{"n_layer": 9, "experts_per_token": 4, "d_shared_expert": 128, "router_score": "softmax", "init_std_router": 0.00694, "n_kv_head": 1, "norm_place": "pre", "norm_eps": 1e-05, "qk_norm": false, "lr": 0.00505, "final_lr_fraction": 0.0, "seq_len": 256, "doc_mask": false}
Below are experts of layer 3 (counted from 0) of a mixture-of-experts language model. Rows are named router (the router's row for the expert), up (a neuron's input weights, with its number), down (a neuron's output weights, with its number) and show model dimensions 0-127. Each number is 128 + 24 x the weight over its row's rms, rounded and kept within 0 to 255. Numbers have three digits each.
Before each expert's rows: "mostly gets" lists some tokens that are sent to it at least half of the time; "comes before" lists some tokens at least twice as common just after its tokens as in all text. This comes from a sample of Wikipedia text that the model never trained on. Tokens count by the router's weight.

# expert 155
mostly gets: " Paris", "burg", "gen", "ń", " Francis", "ium"
comes before: "\n", ",", "h", " (", "i", "in"
router:186156128133096096125112150108137125145096109131142098096118142092104135118138097113147155138144138163101138121125094130111167072109122146120087159149165203106133125088193100128099100179116149137106148143129085123125096135087121151138159150126149112109114121154110114144134133114124138103135095101126123127124150133111109112118146137078166139156158159127110154121117122143145096128093
up0:125127158125125112114138151116123074164116101126153120133148109140074170132117120128126119150127147134104101114120108162135088068090139142154108166146118144114161122155170136118142136171094116126104090137120122095128140135111125176089132067124128139167108152119081129103153133131177143160103119143083121164129143115106151136113128143110161176119116098140139097150146126089108129139082
down0:122124078125129134143119168147110155118150143147122124107127120104143120136082090145129115144100157140153156152117130118088136109115103155149108087142132136120116142141120120164100130096092113169113090091114115134120140117116137106132148140092129163120165070152158143077165120096079105090121098136160178123154132119140055135118135119124125154127119148136138079085146123133172103120109
up1:146155148138145082125145118120125109137126099132161157124091130129110127150186110126090141129068109141111066156135121124130134126085154145107095145138159145138170116122099132132123139117077087178137138139155106122112149088144128141108116126093096151104108100118095150152140158113140110130093149151083125112191192146119116118113109136114134146150119124150112159131130096119123093161130
down1:116134104117124092141131135111095110128143166122136108150145137138104128175068126112141142177119150157115144142132122110128128128111124167136113185141102083078141143120099114161111117109099122131124123151079126115121149119117117141127064116144129123100126131184151175131121078087153090125152158128138132074112110144153095139134145101110116103133104176098099101169135135112159140123141
up2:134127103141098095139107159106135163153109169138133170120155117126124144123138099122181076111162150179115133135121114085134130143115082130141091144119136151136126115130186153136137110164128130150073131131134124149167119140156128141130166095144097174131098118091125150088110164118130143134112096116143128138125120126103133131135141107099111127117075122086128144153096155174069144134096
down2:151112161118113108101154159152109133128126113154132092087136172128144143146128117132171156154138130152134119117081177168159142093095130120131111074096097151122087131126172144124101158122115081130143128128158089118137121168110098116115108119173158126127131120125157079139171148132109092110097153103151109128126106128157113147111144084153118142137119162115113146135100136107101154116076
up3:132145126149117090104150104148112142168147129102159097136159097109115109154117137127121126149171126146130120131129146155103133106135183126125154157137084159108140142129100139138112099127127165163148130100178151152150128136094162131074139162130130140132104129113104121160161149107116103129101112135109127162145116127125182171163141154085163151120105164104058155170156098143130135134143
down3:098176114108185130141117113097128101151158132131097150133135155086157114129085127100129154133090145128107169124144151143129129123122116177161178163127155126109122149136148135114129099118121145087110159154158121144076117142143131097113150192143117057117113142135128155129107135104101123129153135124138141106137104119127110128109168092121133114150135107118130198138147138149115106086158
up4:149075144142144106128151115112127141136104133116143135139082116116095151138143174101113109091126144162128136048144134101101152139163133143105123145103141132091112113149154129110125142140123136170119121124149126198106089157085097140121111132122139139086140078126115131130114120144145123139094107114170149094096134151100117175142138083137084169131170133128148138163127120149145137118096
down4:133163134159128135114091135104110102082135150134133117106145128129125143152101143155112089164115083147139128212128161169145121191135162130097139137127120129080110137128129115171090112129125134106133131137125150086121126126119183115118098122153137131099135118105093100128118131072122122138135144157142141172161083147147125146145158116157148094134126155129100146115083129152157111137164
up5:107127110130118106150108106129138118137100105148136113119137107145128110076112149107134135168108122152109171124140161139098130098125119132123116145114129112075149129093150110114133153138174150168167093158133068137134161106108158172103072171135150171126116134119128154134107173125172153139131080124156121147125114128134118156148131091136194127134133092153124125163130162121113102158100
down5:113107140112160143147098106139159138124146146125093109104075106163080142155120139132104122112124123139167121130141140131110127161103143124114125127164135100092133088089129165109139132135133147135145129136153099109157143116171157128153122128129146190102111159182132141118160113121126132156148067126087097142103126151138107106098104100109120097125083102113135172198163146114138104132135
up6:147144115124127094139132108137091151114117157101144115116115114166171123136149149126133120104141144131087138089139145141149122119134132097119128136089085123119149113093094127064111124114096133144136152112145103143110161113101155134125183143106096143125113099122141126135158120134088099097113163079170178171103104106114112110136129137115175151140141099150089140090124123078096138183137
down6:129185138074127079153104129111134140111100122099161117178112125079099107094114107133132132148148133058133102146121139136136145125149142124123096115097131147148107118150141132127147136123161137141128152152116103154118099145153162126159093144169127144098157131158103114154089173176095110157146150114100139118102146141131131125128101145121109147083127145131125067137164120151122136079143
up7:144124120156149137153188128134175125116134156123128102124101121155164125149097126143109115175133088117137106087150103137106170131136132129138113102116148119123124132189139126124113164164109167153106181107129118117116117130113197104135171118112136098130163125174118130120074139102128127127107143074138095136171111100142099110126125111142132126099108137115136105118099096132065140139127
down7:121175181086098139131148163075148113070145130144122135117124120148088130140125131090141122127100143153136055100147140137127164079153095141088105157160123105137143089105116097109126156115094151150110097155114119146153123126118111104161176164113104107142144128117154069133117151128139116119113116122143115125148115113143127129146105122113128076131144132142140110154121120130174090124136
up8:128140165143140125137141103171130140158190118140165142125115089135112096108166089093143112126132151169105121120141118116118122112130116148135121182080114154142173109115182115148091139106170154088168178130117121080163114110130094126083136088082096140103135125140121139120138133113106135163146169133129136134096130165110119131115119144138150157136144108114146157113144121135126120173105
down8:090175148127162111108120149096165134045129127096120152133147131114173101124136129104144138103130106183128149145174153132097146087100114119168140120114139119142099134148133114132128160145072154149122106138108128108145168125106110111159116113111088154110161121103154098119119106146130156148108147100144150108132070157126121133127134173095158134146103098084151109149126136125128115116116
up9:135112146094122126125131081129194115170119138101116146127125144161104173133089119103135103152153108156176144106112154115174169087136108191101101119138151119107140099111119141098129118094118120127123153137105104099150122129170116158127062158095136098118114133119115143124119096148141123159131138100110151138135108137151130126133091146127158152093102135112093147100143117128092109084099
down9:153119129095181157108086108136100129152111081087116169145127118102124149116146131102059116111119139132133107101104160144122139121139099116126113091129127099132137107153113138149095126153152152152148099128143145141207090188139127123115122121133095143118084147113126161115171129136150142106121132102136108119114121164118082134124110158104110162118132144137141140138121101182164085141119
up10:127146134137131077119118081149112108129111093147140114122110147114092145138168131111163064095138113089099147126163141116103145080123120170153072154142135127153112126078109109146134121126128140113120114153088115116104102134182167122114109115106120162164131129135099169126144118130124108093095170139150112125144138108124117151171100122160167135159109093129154100140132128166106097149127
down10:097112121080182134143102140121144133086133138133163136143170133190134118161156147105112153135088145126116104161101119104123096098122177122099146137103104086142177135138144160131091109139090099159167145068151121131081106101123122159153112146128153137127122126126119104146108120113134110145115109147128144098107119119161150136181123111110115133120096131130117087116136101095103101158148
up11:130115060106166134135133105102121087123097120151116129110149099119131110102137133110109132184152170160165077097154140127127108115131140142102119152113087100131135126141127121124129104142132129142071090137165136105126141137108128129160070137117104147162100098156118108138171084149171174147171133128132156145149176118110139125099160131133141181155125091116114122108114143127132121111116
down11:143107114104148138120129141150154148170157121097135115128102151166101137156122113115097127116129106102132144165152089115091089140118125160133149116104176164143114113135104126094155143119092173164115129151104135142131150121128074127124151141155108128137176093156123105122109155147150088101147113184100122097083143122148137113092091125158112087080152120125153088114154112146103147127107
up12:087122124101131131120107104109168137126170109142087131146121078087120169155151128093105110092156139094089115085148137120120124110097113167134106167133151139096122191120136117132122155161126174129122143126155099104148113131172131177122108103114158136116145132134116113109156132118175129081132119120114100104140143146121156099164168127121114144059138127118094102138099131128137105142129
down12:078102090119145176132137124112186143153153140110068135122125140121123155143098100118117086142078121178120158143123098095125144122114144172095161138144145118136096095151153140169126123115115117095155129142099071125135140116125125150110129154124104088155111122126159150169125106142123151129139115104100130078143105126103099124145134146110117107137085067152153135127137139102151129106132
up13:125138137157144180139078110137121165156122084094142129106112112130100099124150067149124121154144111099093130162139090143109169125135160119151133118136079127108108128121151152142132121172102125168084126135082166147108137133089126132107167129185132107117086113141104097110128137136118163125126109134128123056107094117140135140148134095118149146107121145142145126135084148117144109136093
down13:117119114166107141115133123130101127180121106138147136123124114116126138114125172121191093117099098146131124104084166095119105102153142144132102107147145140135151133127139109144086135139166107123165134146113133157097092188140095114170176120116138123138114127143076116157109133114098101134098102158173163118137170161141156135130144091145133121185152146131108151169131119130161164116125
up14:150126148132106135147118074120114109130131142119154115158122116157115134143138138167121130111135125149122126133138119111109114165151149150134120177184148138148139110136114104100151107104139126144148152174098138118151150112119160141066185131157118110097092090175139116146110177105087141131129072158097143112111139102110113152123161102192159147131150136147111096137149150151144108154095
down14:125139107153085153104058151137138126119145115139138122164170136131192071112130139168134134084148091103151137141131114095129095137144177113119131093114167113138131123144103101134129105120134141150148125086073151153136126116137146089130178159134147161151112132152150117129101142107130146151086155119125114116069107120152111095122095120138112160110125106144146136096150120117088128125133
up15:142114109152117135127137113135153159121118160109152097105085095137181132127120133093141160160161168137166133145144137101149092101089130128130121175164139126175137125099127091094150169127067086136148137132129100144104120124113114085107141147100104123146144125165117130136140137116119101101098122095138136163128106120156187161129137126160107146139112106113091116153127158100113151181121
down15:160103111116153118117099092160082130185127124138112121143129104165166174105138161112122115131168162134127151152137134122142158126164154155093184123113102154156121141122117115145142158149116063141119122163126115133115142128154131125145127111104129090097140112117110124125079105139160153121133136101076158116078139158125167130114104147151126143095139137163065136107114128151144109138099
up16:088135139102106117162143158104160127122100157110102108135118137088143122135128150114105111122127156127138098111128116123139111157138153119084154139125095132084143197047126102161170091161124159127110146096137152101140147123160132145103157135096160137120108145144140095132177153145116120186125159156161146132129127116108111152130137137118116093127112156082143138161117109130155153156135
down16:144112120092098147095169144111149102121077128111132131149134189058129149114120156132093097144160119143169105116141135137150142104118114186130124133118118136149071125135112156130144122116134141129115158110115118109098132139090156093153135140130108157118092107131135133166090073123115102134116133133121139105162095151123116152143141118133094073143161135127098119130154148093083136084148
up17:180102100121128142165094119105100102116139124123151105130113165123148139134093148113095088134170111107155117140137110095139087096098105107111134169158123082143160116143093121135095187171136131103125109117101106076172124168140140155120103121122139164121147104102146147145154163139093149117147104171113070128134157109104104147121138141170111150136156132127118110132139152136125120119126
down17:128109173145110125140154182166178110143103118126155130185136113083116139100113126137127141120120155135097119147084108160114145115143135115102129129147172131127119126090136106122072133117115128107135132115137145112082174105096097124115127156114128157136165114102137110150117153156131115138093124098133095154129178142160169116142100154114158143129133109107201117086158119132157122149154
up18:125093096099114136151142057097152140161121164108157139155126158134119141132075130123124144124126127128107094136108114111138151109149133166112149155132155126133161146088149106093146096173121119138120173128095107133139118071160115133095157136136183126164144080137129155143142146137122111172129063113140129155138156167148116147141124078128152112126127149131133083122163133145124128114110
down18:114156131110124143164158139137132132086135112118138124117143132131136143161124145169110150136102125113145067118119185114102146082110088114171152123164130139155150123075095109106137131134141173186131077109108123147128126132129116143151129162137126121151086136131168131135115086134156094123115141110098104133128121123090104145116120137106159149084141129162142127100164128091092062126145
up19:146109132101135090169119142146138114122156135128134159156133101176124121088113074125115128118139122108179141122133099166094114136134136152097126121119130113109104147155112109115109109152123135118107179151125084128126122083139109090134122135080173185155104120128120112162149094179144135074094101149152110140142187112111117162176126155109138146139098155118106132160138128140115130115139
down19:179094142101100125122166105143143147152177104133125143117124117102110141117154087131130124183131099132155148124191160153119131172099098123082164127158163080103134132124092146125166095109109107158119118139122145146129072102125157107120128143140118081134086160155092131127119131159148116114150143124109111143127159166103131138129125157113119162118145131141122118111141134120152086146081
up20:123151097147123160097135114081146131124065121147128140175136133129097151167138096125139142125076168106126148097140193108153123112165151118155103144178108191115166115089112156065138121156130135169140107136107109146158143153129141124102137139119136128122147151124106110120128148112134129160109128114153144151131099132153107141121156104122112085125088102164114116138122117161107118138103
down20:126111154111139138152109179105121107111091121120126112149125102126150135128153109172144149113140081130133112105116160155099117132128177084119139103167113165126137124094105174110110096158135125142182132108155150092125117112158155132131096171180130148129170117134117097092109124110110132077135089125161153134122147156149169160113157113114144102087175105163114123136101111128135129144126
up21:111124102128171116131127144141101131140158138098149092160076125141132135090124179129117127161130152134093124141134097161143113087127136129122132132066167112125118105139147108128131157120114116097129155153128158122149107116128116119133126113132134079164148180129126123104090153192096103128168107111167149145141150126090116132162112152111106161116122104120138153115107124153087069148076
down21:102127123123143073081130097125145115129153153092160174127152093096130119083151118117123141121110124094117131116121135110158133133159116124133136140095107135068129101104078142132126098104156134145111171127112093134170136125137117132120083136107125100130077119128126094059139147126138157110123112135116151163141064128175131124110135162117150176126109141103125117146134094133129128133177
up22:123145078128104173137118097118118144120142136171156118159111163125108111130130132138157105089135106165149133142111079125123154156111115113088118149122119116110095095121115099095130121107109090095093151134129133078144084147057158107052125118077147113134166118148110120115140121117095143120110119111132128130127092146108127135140119111123109151110092112097112106130143139159073115102129
down22:166128141155135139083143129117107163116130113132157103179150131161186105129149166138157123102124115131113103132174155132069094092128121137110114169127114131114125119161099095122140133124156114125112172139145154160097063118115106141145114153082156141114091081129137141112097130119126177154119157172155111131119123148112158105106124119144131112083088144137154150129143127141154126118142
up23:091128100123115131168088128123134158180113128095089124094072106144105174118106117100152118102162122132110121078101139147108145169117127094144115132128125146153133155107187132129115143127104157148108106167119093116121135112158109143137132101130155152135121127150103181167135163129164144119130106098125132133098130120087083129133154142112135169102122176141118134131115155111100075128145
down23:107164100101108133132165105149116126120130129168123162103182108148106126115125172129089133121111096094124132146099141117119125142106097163064130134119111184128157122145169144124140094083119129133144127137172155088149156147146101094148123093153122076111100104127113086130089149160134138084129116126122137104105138108128114136137086136133128156132149129153113103134128159142094084085138
up24:153133149141122151193131114145123101129092138133134094084112133133106166096141113111117163112099151145170113112119094111113136108134126125079166166082112148152150187135108146139132132131135151135130136108120130108112166111120156135122095118107138117100074120140125112105098140116093173119157111131178178153110137130126107123148138112117112114121114122097093117081122112141141194143083
down24:149150158170125099111158150140121098124108085102104139091116116130162116151118166170132149118168142119143125166144127127128131114154105088139058128156144124141139149124099121126119118182132142148109125114110145150055118154115129085127145126092123106098147169118129092134140102100101133147156125148118113110118130100095178152126114141096128084147124148116133148159141115144105101092179
up25:162149154129155114135132134107156117160097132163146127097122130092146133103101161098105110098115151125137097133069115116146081147158096128135113131139125165141125137127086129110128109145113150132122174157100120143175089108116134131117099150133066103146173161147126150113133137158113146163121081081160157118101132156159163134137155157104094172124137146112118096139123158132123096101140
down25:136128157144123115069169160151107096150109160102146089115119129113159112106152128128157164177176156163087111163179107118138101103111128128128129117131136114120119144123122093100145146113163118117140089168128123118169109160106101129133133094065117136124149151103114140111105111125112133137104126102147099158089147112168097096128111149152120156164123122159153109119127147143121115095084
up26:127107119093103080125134126087086170108100101100093111124108135154103109100152139128146129158128161104142155126145095155158156119153101156094105136154160116141175132118133129123098113081110164123127168141119154174087123132104150120130132120125136126119115102156160173130167160141147137127131114085146115155134185119123168151134123135135083152125113107106134093167120123138139089080128
down26:117116085152099126137139093088133125155156144171135117122108133101124153172101173100073121185104141118139133136160126134112070136117157102122147109097130119096152149146139130117100120171153147111112110153119151149142133121110122121133151121145148119180157096082097116103098168175109164101126139117151154191127132138137133117139098120122153115136152113077120149108114129112113128158135
up27:107142122125153092115122117139123087126108103130100166139179142133107134106122128161175102117144136131142149120122131100158117093147127160127130112090131098151110134118160120135107102149172098172171133172095120085116164106107174100125158130119152131151088134114101173155120123116175148134153141156142154074116133123133126115108169133117130105145123135141132139128048166116128105158147
down27:115102126085120145134140163171077137115140121127154155141178090140122119088120112140110154099143118109130148083114102101145081163160144119136084124110124111132173142136114139112125168165122139167121134110096122075145167138130086132135146113145093119137159153098140137128164137126113110078115137155097131151121142141126145126119144159191099165146128125056128106139142127125142140142130
up28:143128120168090134095136085108172098172121122111100082197129127116120131139171139120155186130140076148139145105170115146138126173102108115133145150159158183135132156139125126158159119111136121165109111166131126179150116108104111131150149089113103154103131121107124137117135147145119130122152150098150098127129151131103172136129138149132162170099117098132138126134129090122093132124136
down28:158147133142080132106123127111128131116130094148171099128118154077129120105108123127135103120163143104166151087140096143186143153130174137167144118142121135121160072119121136107127127158153061137136123065080180107102115165110116117070151128128114131135096110152087110099101114120138129141120125147158129115125132127099109132126140118149147092149136130123154151167139129091135134148117
up29:157106143137082119139129092149166115115141153095113094126105108137134147109116085134148153110122111130098097142136181163120104121137142102132097133139155132156110086118126165120178114133131118110154137121090165116138162082101129086144103097131162145104148162135140147123094156159149071123175143126114152112123149140146148117133126099078133145122160160135097096131132151185147162132121
down29:116114149138111139122112140126111123083115088101113184109155060108108140135118128134140137130130121134107133124173125113110176109149127144189132169074148123106103143133138137153139154152169100104158126111103090120131126100164078099120160121117088140173107130133133139119130139138135150095115127148124087151118139095101148147080114104107155127086169145132136116104134136118080164109116
up30:156097132131138091134106073092092107111159140091120157127149089146127120110121186127147141105135140120114175123156119087099180145073168081147088119103127155120135177146136148111131119105161112141132135146149093119145125083123154161089127146100137126128101112161129109106139144100121126103085098135089110122142133120147135179171118122122114125124167128110117130144144148155135128110144
down30:184176113098117114175135122132130122148118101101118125117158097107129185135098139129139132122102131111077109122168114113172139124096116070082106107138116110125121136158142106115171104118141087141145147174105126104134195119136097142103165153125146100088078092118132141116121111119112090139127137103143154151146095121118130111111108111133145143106164115130135147114141144119125175129157
up31:129122163155090134145136203154136142095145100126141153072128178122139101134112115116127129125108095147148129136124139128158130141105087079092094091160101148131115131151136180138162082111130135146108135165101161107122115129109167124064102129139139095145118105140146162126155139154152127134165146160125153163136119142115136155139142132128129149157086110103087115089141145143116139116128
down31:169077119096169115121116135150106116120124120134100133140120145113096118075105117146117152111169148137094108099119110125080134134169087143140077134110145170146110164125138103132077135160147136103096101134137094186155142160122091131168125140142139160106138103085130125128127127081140133133136137159141127089142134124137142091136136124105083087120172137099131127149088148102111136145120
up32:163104127117110127133135075115100122153113109167105150115123109103127095122138144147103119133132128124125166127123141124112152087108142094128157107137116144124170116130154124095128124114124148125124096129103111140129129072100124153133137083083133144161117161195121146090158101130134116157170104151149126120178184158131110146116167161111122130089115166146138137080148156083095158096127
down32:112105133149116096148164106111178159154121117088136137135088129121114128208186102094091151116135145143105118108142091133099154110168149139108086133142150111125145098117148111154156084163127130110147098122103150139153157131170127130101103114115101107107114095139144145139122138107163086112090155117112118132121112132134122110177140135131139190087114143119107152136145131118121156103122
up33:161108147117148117154156110142147161162094093089145132142093090100112125133122125127140118113089122125120134135116146108138162109143118122147063145122171125098178152134160108091135111147143115158103133148082117163092142122110132141162166136128120128138111126142139091117117160104118116153119143147122111129108143054158142111117143205097125129121101128103141094129108130126104063126137
down33:102153150163139171143125116134109106089084145141148108093094137133141135089152130125113136115148148085096148137120146108133081092081136085110164158104121125142111132142136142110122113170141125140088146111115121121104150156137151140152124117086102121121127133132105113107128134143126098116168160146131107135113174095092136132111123094138163097129116129130104172143152174178176194143140
up34:129129133087119153149122114107121108143096105075143087134116084093119124139147115117126105138135111124116074101100132091108152139114145120119115152132159100139095100127127150138105176118126110156161137114130118097085103103098134167070168113126123131091143125118110101128128120120158083202126121121137124081133137132156104082157123118139141116119147153156143161173158100168131112150123
down34:117105090137119160111157103183133115128145162152154138099148092159123096103118134153087124102095130167144148146129099170123132151135128155111136119107129133145102126123140190175163135090105145119153118123146153164166116108138112133121136130137124101212124131118141125103114125124153144119145127103120119080136155145142115115126153158181159131109138109107159091111108179105091112117149
up35:140141144097159125145130088113165117103108145166155126082151136129140120124103123129130169099134167152103139096120148131173069093108131127158102147170086135142139168108139090120135122165159114113170149115079100133132128122092102145109129121115122120156108157108129113117155134151132077135110140120139142108126093154128141161150143161165161157133131134121097134111096106133152081090083
down35:113153113178150155061148150123113170103124140173128149128110147132156144153142107142137077139129158091142163167115139113135176120103114157155142144134145147118119105095155139143127150102120114123095169108137131156184111153086134114110117133098082130172129150157166121140162105123118104111143089108158144158149133077100097119131109128120151111134085140122150115122101154131146139122117
up36:178136138136091136153131093121170076120125137112146132134133137126086085139158109136083119109141144168104110138174123151155145130099164141120153147122132146156118135130115127129114120159132178102132090136135087092161116111138125158149157120134165140127122113152171145089118155129109112167101145197144109135079133134134134154179142105119103155111132155085095084112113135144117140120134
down36:113095150125110146115160165141161103142135115159105136106161136077167144167070136153159115131125123122154096125127121086143168180143123108161128128101155119122144140119145143156175151155128102140213158118141123116097114109118111113111136102095089128148133124149121131112125176135142111155131123111110124143122129131147117084137145116122105162158113095109122106122169105090169127164148
up37:140098135065085085116132130154133150130186101147111132111120131106106111150147136137133090133172105121133168092124182100147114119138141151109119140117132101189120097098133139145149111110134151123114133167089146180146140126096126101149107123134095125128144157153111101088123148102124120168172102130117130149149141153115135151076119141132119157147105153159159151123092112168143121159122
down37:092126102143123129165138123117109114144144156139141137168121124167143119120132070128141182126111117128116084086130131150136146098115128118107098156131150121112089127114135115150141101159131097121157144137143117139118124159159159127096155113130141126078185139127132163155101110129083136141092148096137135115149076106180120139148115114150074149150106145135121111152132193094136173145097
up38:108144155116099145114147099139093091171162133118130127134141091097166088092101137113129132157137128105152141142161165155131142091125131154112108125150123134161155108084123151146098186170091160127112153140129113137111127180107116109133160119115129180101125141135113139105113159133097149133123133138100156120125083091116118126099144118097148097105136130164087099118137099152163135073121
down38:175129140106108126161116115112174137109132106136120132110153127117150125094104114121149146109114108125160111135098139100140103158142116092112078134145103143131112110133122130116147117124108094133100168113109139134146140144122163176094140139136190205166155116159126133158150087164120142177135140100132121105100135135101130097066111170103111136156190116116110140135141131129145122162128
up39:119124121136147110173098098100140084138151125125119123176145146149074101113112164129108121136114136095100170123125143159149162160115082114136157130127118136095123135158164127097132064125144164133142141105119085153181097098119162134123121151124174168126143084120112132126144158123123183113105122116137121105115160128137126130131124167113156118126112105155093153138162155092126081136121
down39:097148116120111096150135108121116130142074194136082140138113132102156144115102108127135124104155107089117153083151122152125167135128095118124162125136079116115109122103128124117122117123125136158183137140139063137196119094147121125123121148147117156139125168143168138102124119100172112113160139192091163142132112143100156134133152137150105153108132126153126116136159133089139129131101
up40:148135092126139090172130102120110150115157101117134145119165120123137139127126142158125141085169097144109157135095180114130084100113137145154120138093176127134137129138111156090100105150166111143092109104123121156123077139135158149127112144132140097091099170115148117131094189168124111110121157123135139115145144175099152140097114087134129115117168103134113134159098139104133086160149
down40:110126153136129093100132155134109082140110107086058115127101147119075125117111123177140125091132145124162114124138153149122102140160073117124139159151101109133111135122110108153102175075160126070118157100143153105139160142124111127184110126177152149151180122097123128162137127136128111104113106106113153141147129126152101152156125115110111136141125106149129131133123143154156135129087
up41:101170104103110134144096087092108111186112109154124158171138145135135126104148105138130132134153085121157156095130127123165142145146119147156106158183132132116152137109120111136126152127181171121180172145110143091132156150114099118131147146114120095169122139112160114128110139110130158137126134134161121144156182123103089148130125116094129126087131172111170085131151115117162121146112
down41:112154120123114139129115103140126120180166099181112115093101148150114122128076128135144151150132120110163188088146149114132170148113115162082119115127133153084138108137161106157152143144137117128125098110115116117130170091097143145133132144151135135099146189145157102144124134090111156097106174151137111146166207139107128145105111132110121133142133118148164119116139137107129126123097
up42:103151124119112079100134118163140141143141130159146096102109102150100138145137162076074133109133139153120137112154118114162115143123144132117160121074122175099120098111111142180127175112133138122129128196123182118157085116092137163101147145112122120118123143164161105130142115138132134116131126098109116121149127135120116104159109106115115170148137149146106159137095117118136132071074
down42:093091152130096106130063126141131166093131150145167116140135112119150128101144134118118159146143122102113119140105111104165150146149144161179126101167103074133086147110143155182152109121150146081155122108110146141136101109104098169128106134094122108085141158153155138132115168120146125154148077122089148097130121148118140105126110123123134138116098124142142126141077105122109084108127
up43:122087110116114125169088091129140149157154134104117124113126136130112122097087131107071152145121114147092130113132113125104160089155089119112148155104145170117120157106156082117109077161102131143164145120124128166134074153154137101070113151095132164128111141113121111115132158138119115121151163144102121127159144127098117161153147150124140142138097122123109129157099104181073122138135
down43:128130134178159096104122140159131143136111092174116115154099171114110094153169166120116147142093133125137101126128128127131158090112120157091124171146097137121145104115131156129139155121140144109146173136139111146125151081134125140157159142156128130160114130113117137092110106165107147141123130099145137153140110072104147132077125170094108121116096144089150135106087141096134178181149
up44:164100103134153159128141114137175106110169101105136121112139068091137151112087116115119118121159135174158145081135147100118122162154137186088095149121105146128121122117148115124135101141126128118104111135105080124097133139150122173096137119136138166113112144120167188126110154070148137168102089115102122102137117118169141105130142111125120113098124115152104145165152148116129129149130
down44:110085098143119168087105133177110179122134154111110103133103119142135117144120161101138092098116094137134115106133153113107064103142146099091121132160139094122131115113108143132114123125139103091142155121145148057131100108123140140081108145108156128133139115146129134124127165135157130141102159119147075119143122082176100146128153070112125107143111126111133160166136139109168099123138
up45:170177138077130111093105104133137172141129139114163119107127165138083102110163175103128144139139141143124141140138153123119153124140107140152093179139112147148092140120154123116064125135143085138125140137132111120163083104137144128106162120170105133166122136122151156140112152102118097139087120149082123116143107128148108108174131144145118141121106111156139146080116071148130124164149
down45:122172147166107086137113147122146121106107120157134140145122162193132114103113053137116156134133150144156161136114103109133145105133136163138123154144128140161121132155133126121132159104121113105144118136110174117139099096165122148183141121117183104143110087096091117136102084128118141180126110127144174167122102112099153118101166180122118123116095138126144125120169132119121128116118
up46:101168106108099133115136122090091127167148126120137127118164100127104112141138172131132116097125126158149104145113098164152163092135154152134166146119102126150159117095133105131118174128133157099117111094204112153148130151102112124110101105145108146107121137137119166128097131132120123111111145142107066146080081115127118097188106126131131147089133154121132131108160131123095136181139
down46:167083136175133174154142147141096082118095104171110137079111126133103111145167136096149174152110177124159134120102108109167133165133103119131104129083147123128186155150154112106136118075143153104151101091133115125113135171141136124127128136112122142134124127144137138110155145130120125126168140143151144109107162127128132130119114083158148140142140139084100142170093130140147094101148
up47:158107143116101119132122138139112093144106092134109119099123155091129110136165101152162117125178126111154085145156175070139147178130116137101135080103161058125107116135150145137083140119142143122107101140134103088101080125086165144157138113095118156126142165112115100106126157144107138136068117148134114148138133131124106132128099147131094128136108132151116132101089138110115111115120
down47:089147149120156117155134130125131095133114153125123169174157138132136157094126109111104154068140148138152143162055132115154118068128106127137110104110128092171098130093077119111127157127111128130106085094123151135116155133161108080118146113176130121083112160106157126089120134121153100110109146124130116168110118143128125135143158133096119123124125138153143131070150117116155138143115
up48:124099116123126096141125127132122141140129130135119164105128091108146129105149164118129140123140130129169134151135119100147139058080103154148121151127155153158118105148134109138134142161123105126140147120129111132138135110104137145118144136130186124076124126128143066102092155147114117116097126121139071100089101142135115118146163106125039145109142101066096117124103134121081099123095
down48:190122095139113111153095163113116073127112148162107125136110133129129149126128108105153110137128146092101084148114144138153137118105157107160091142093130149125123196103134107130103134129131158111104118076159099108115098132143134148143135160111109125126115120114119149174138107137168145114119116149155144148100107100127133145134117123102150111149146155078036143109110109167151125131120
up49:109137092092118104087080127145136135123110101119099107136124164109125100135172163164119114082125082119152130132124161150109150150125131201118106156160165113124099100126157120134119113127151123138146116111133136164101124124087163119138110142113174111172148159119171104139088132089133133124096112147164102109156121096115108106120156120102164151115119145110114096110148151083122123102107
down49:130155080167165136117130170141045136129127132155144177102129148152087114122070157167117133118124127144113102138128113154155124126098152115134120133117108147113166144106104103151147147118138127089103097112144153098120109122182144102113124138103119110143121139095110166199112104106100144169137141143098149110106125103084137142123160142111098120109133108142114138120140086120120118121150
up50:151157109153115155153161111119119151127162147142168115130134154142127125096114106113141116136168135149155127132119115151120128119166107128120141123151134153120185124146169156069152086133126138171131125147089136079137136103105162130118140114156142149139142111117144102161154135126125124120112090160099150098151121190123159153166182099128137088117133129135057101142150155087151108121127
down50:148144159152146128140083123152130100108154141152070139137125126116102100105148122158149112144142133146112126111122112102125118135166164126112177147166090126159096132146150093133102150103163110119111122134150127087147169147115134122113197100137137087119115136142222161128122148176101130137124119102125127159130107149129148152110107105146130112140118171146150148114112118166111139098152
up51:094139122123153148147138118156103129143133140119122110126091146092113104133128106117156128112143146169119107097121134110127162111113139134132088150117130101145181140138111089107130052138159152128107141106155176148129096132064088145107142128136174115122121133130122119114117144105117151145136099136086162083096100137111170152153071127120150093106077120138150113151102106143112167106140
down51:149135189117138091104124110118143147098134122148133111116102133171106118153157107110115100160128128087090109145155081081092125143110115102085151112107094129107122137117107159140158183152154119150136110153150119118123087171113169130174119106100142121139131106141177112135092104118126132156134139123169122117121131165135129125107159157168149118128093117156116132079080153123122122122145
up52:102160112142103143136117147104122144132131110122076135107081136114134150097113179131139155129157123181120114096144138157154128107095105122111154093066094137154132134115142148122140151170155115125112178112174126125093103162149120136114151114144195108161136137127161126152148145158112165133126105103145126140108125145106117104137128152090115135146086154129087089163122146113114086120147
down52:141103087163130138105158111144148071135099126116149132143105112154115096128127127152068107078141138137157143097088166139105156156104135184121154096085070141140146170113147086152148128163148098151132144123187096144131135114111144128135167092130148119133111150130128137157075126116114167114164130129127147109122138139142111130110134127150134148140106134103134127133111109154089128087123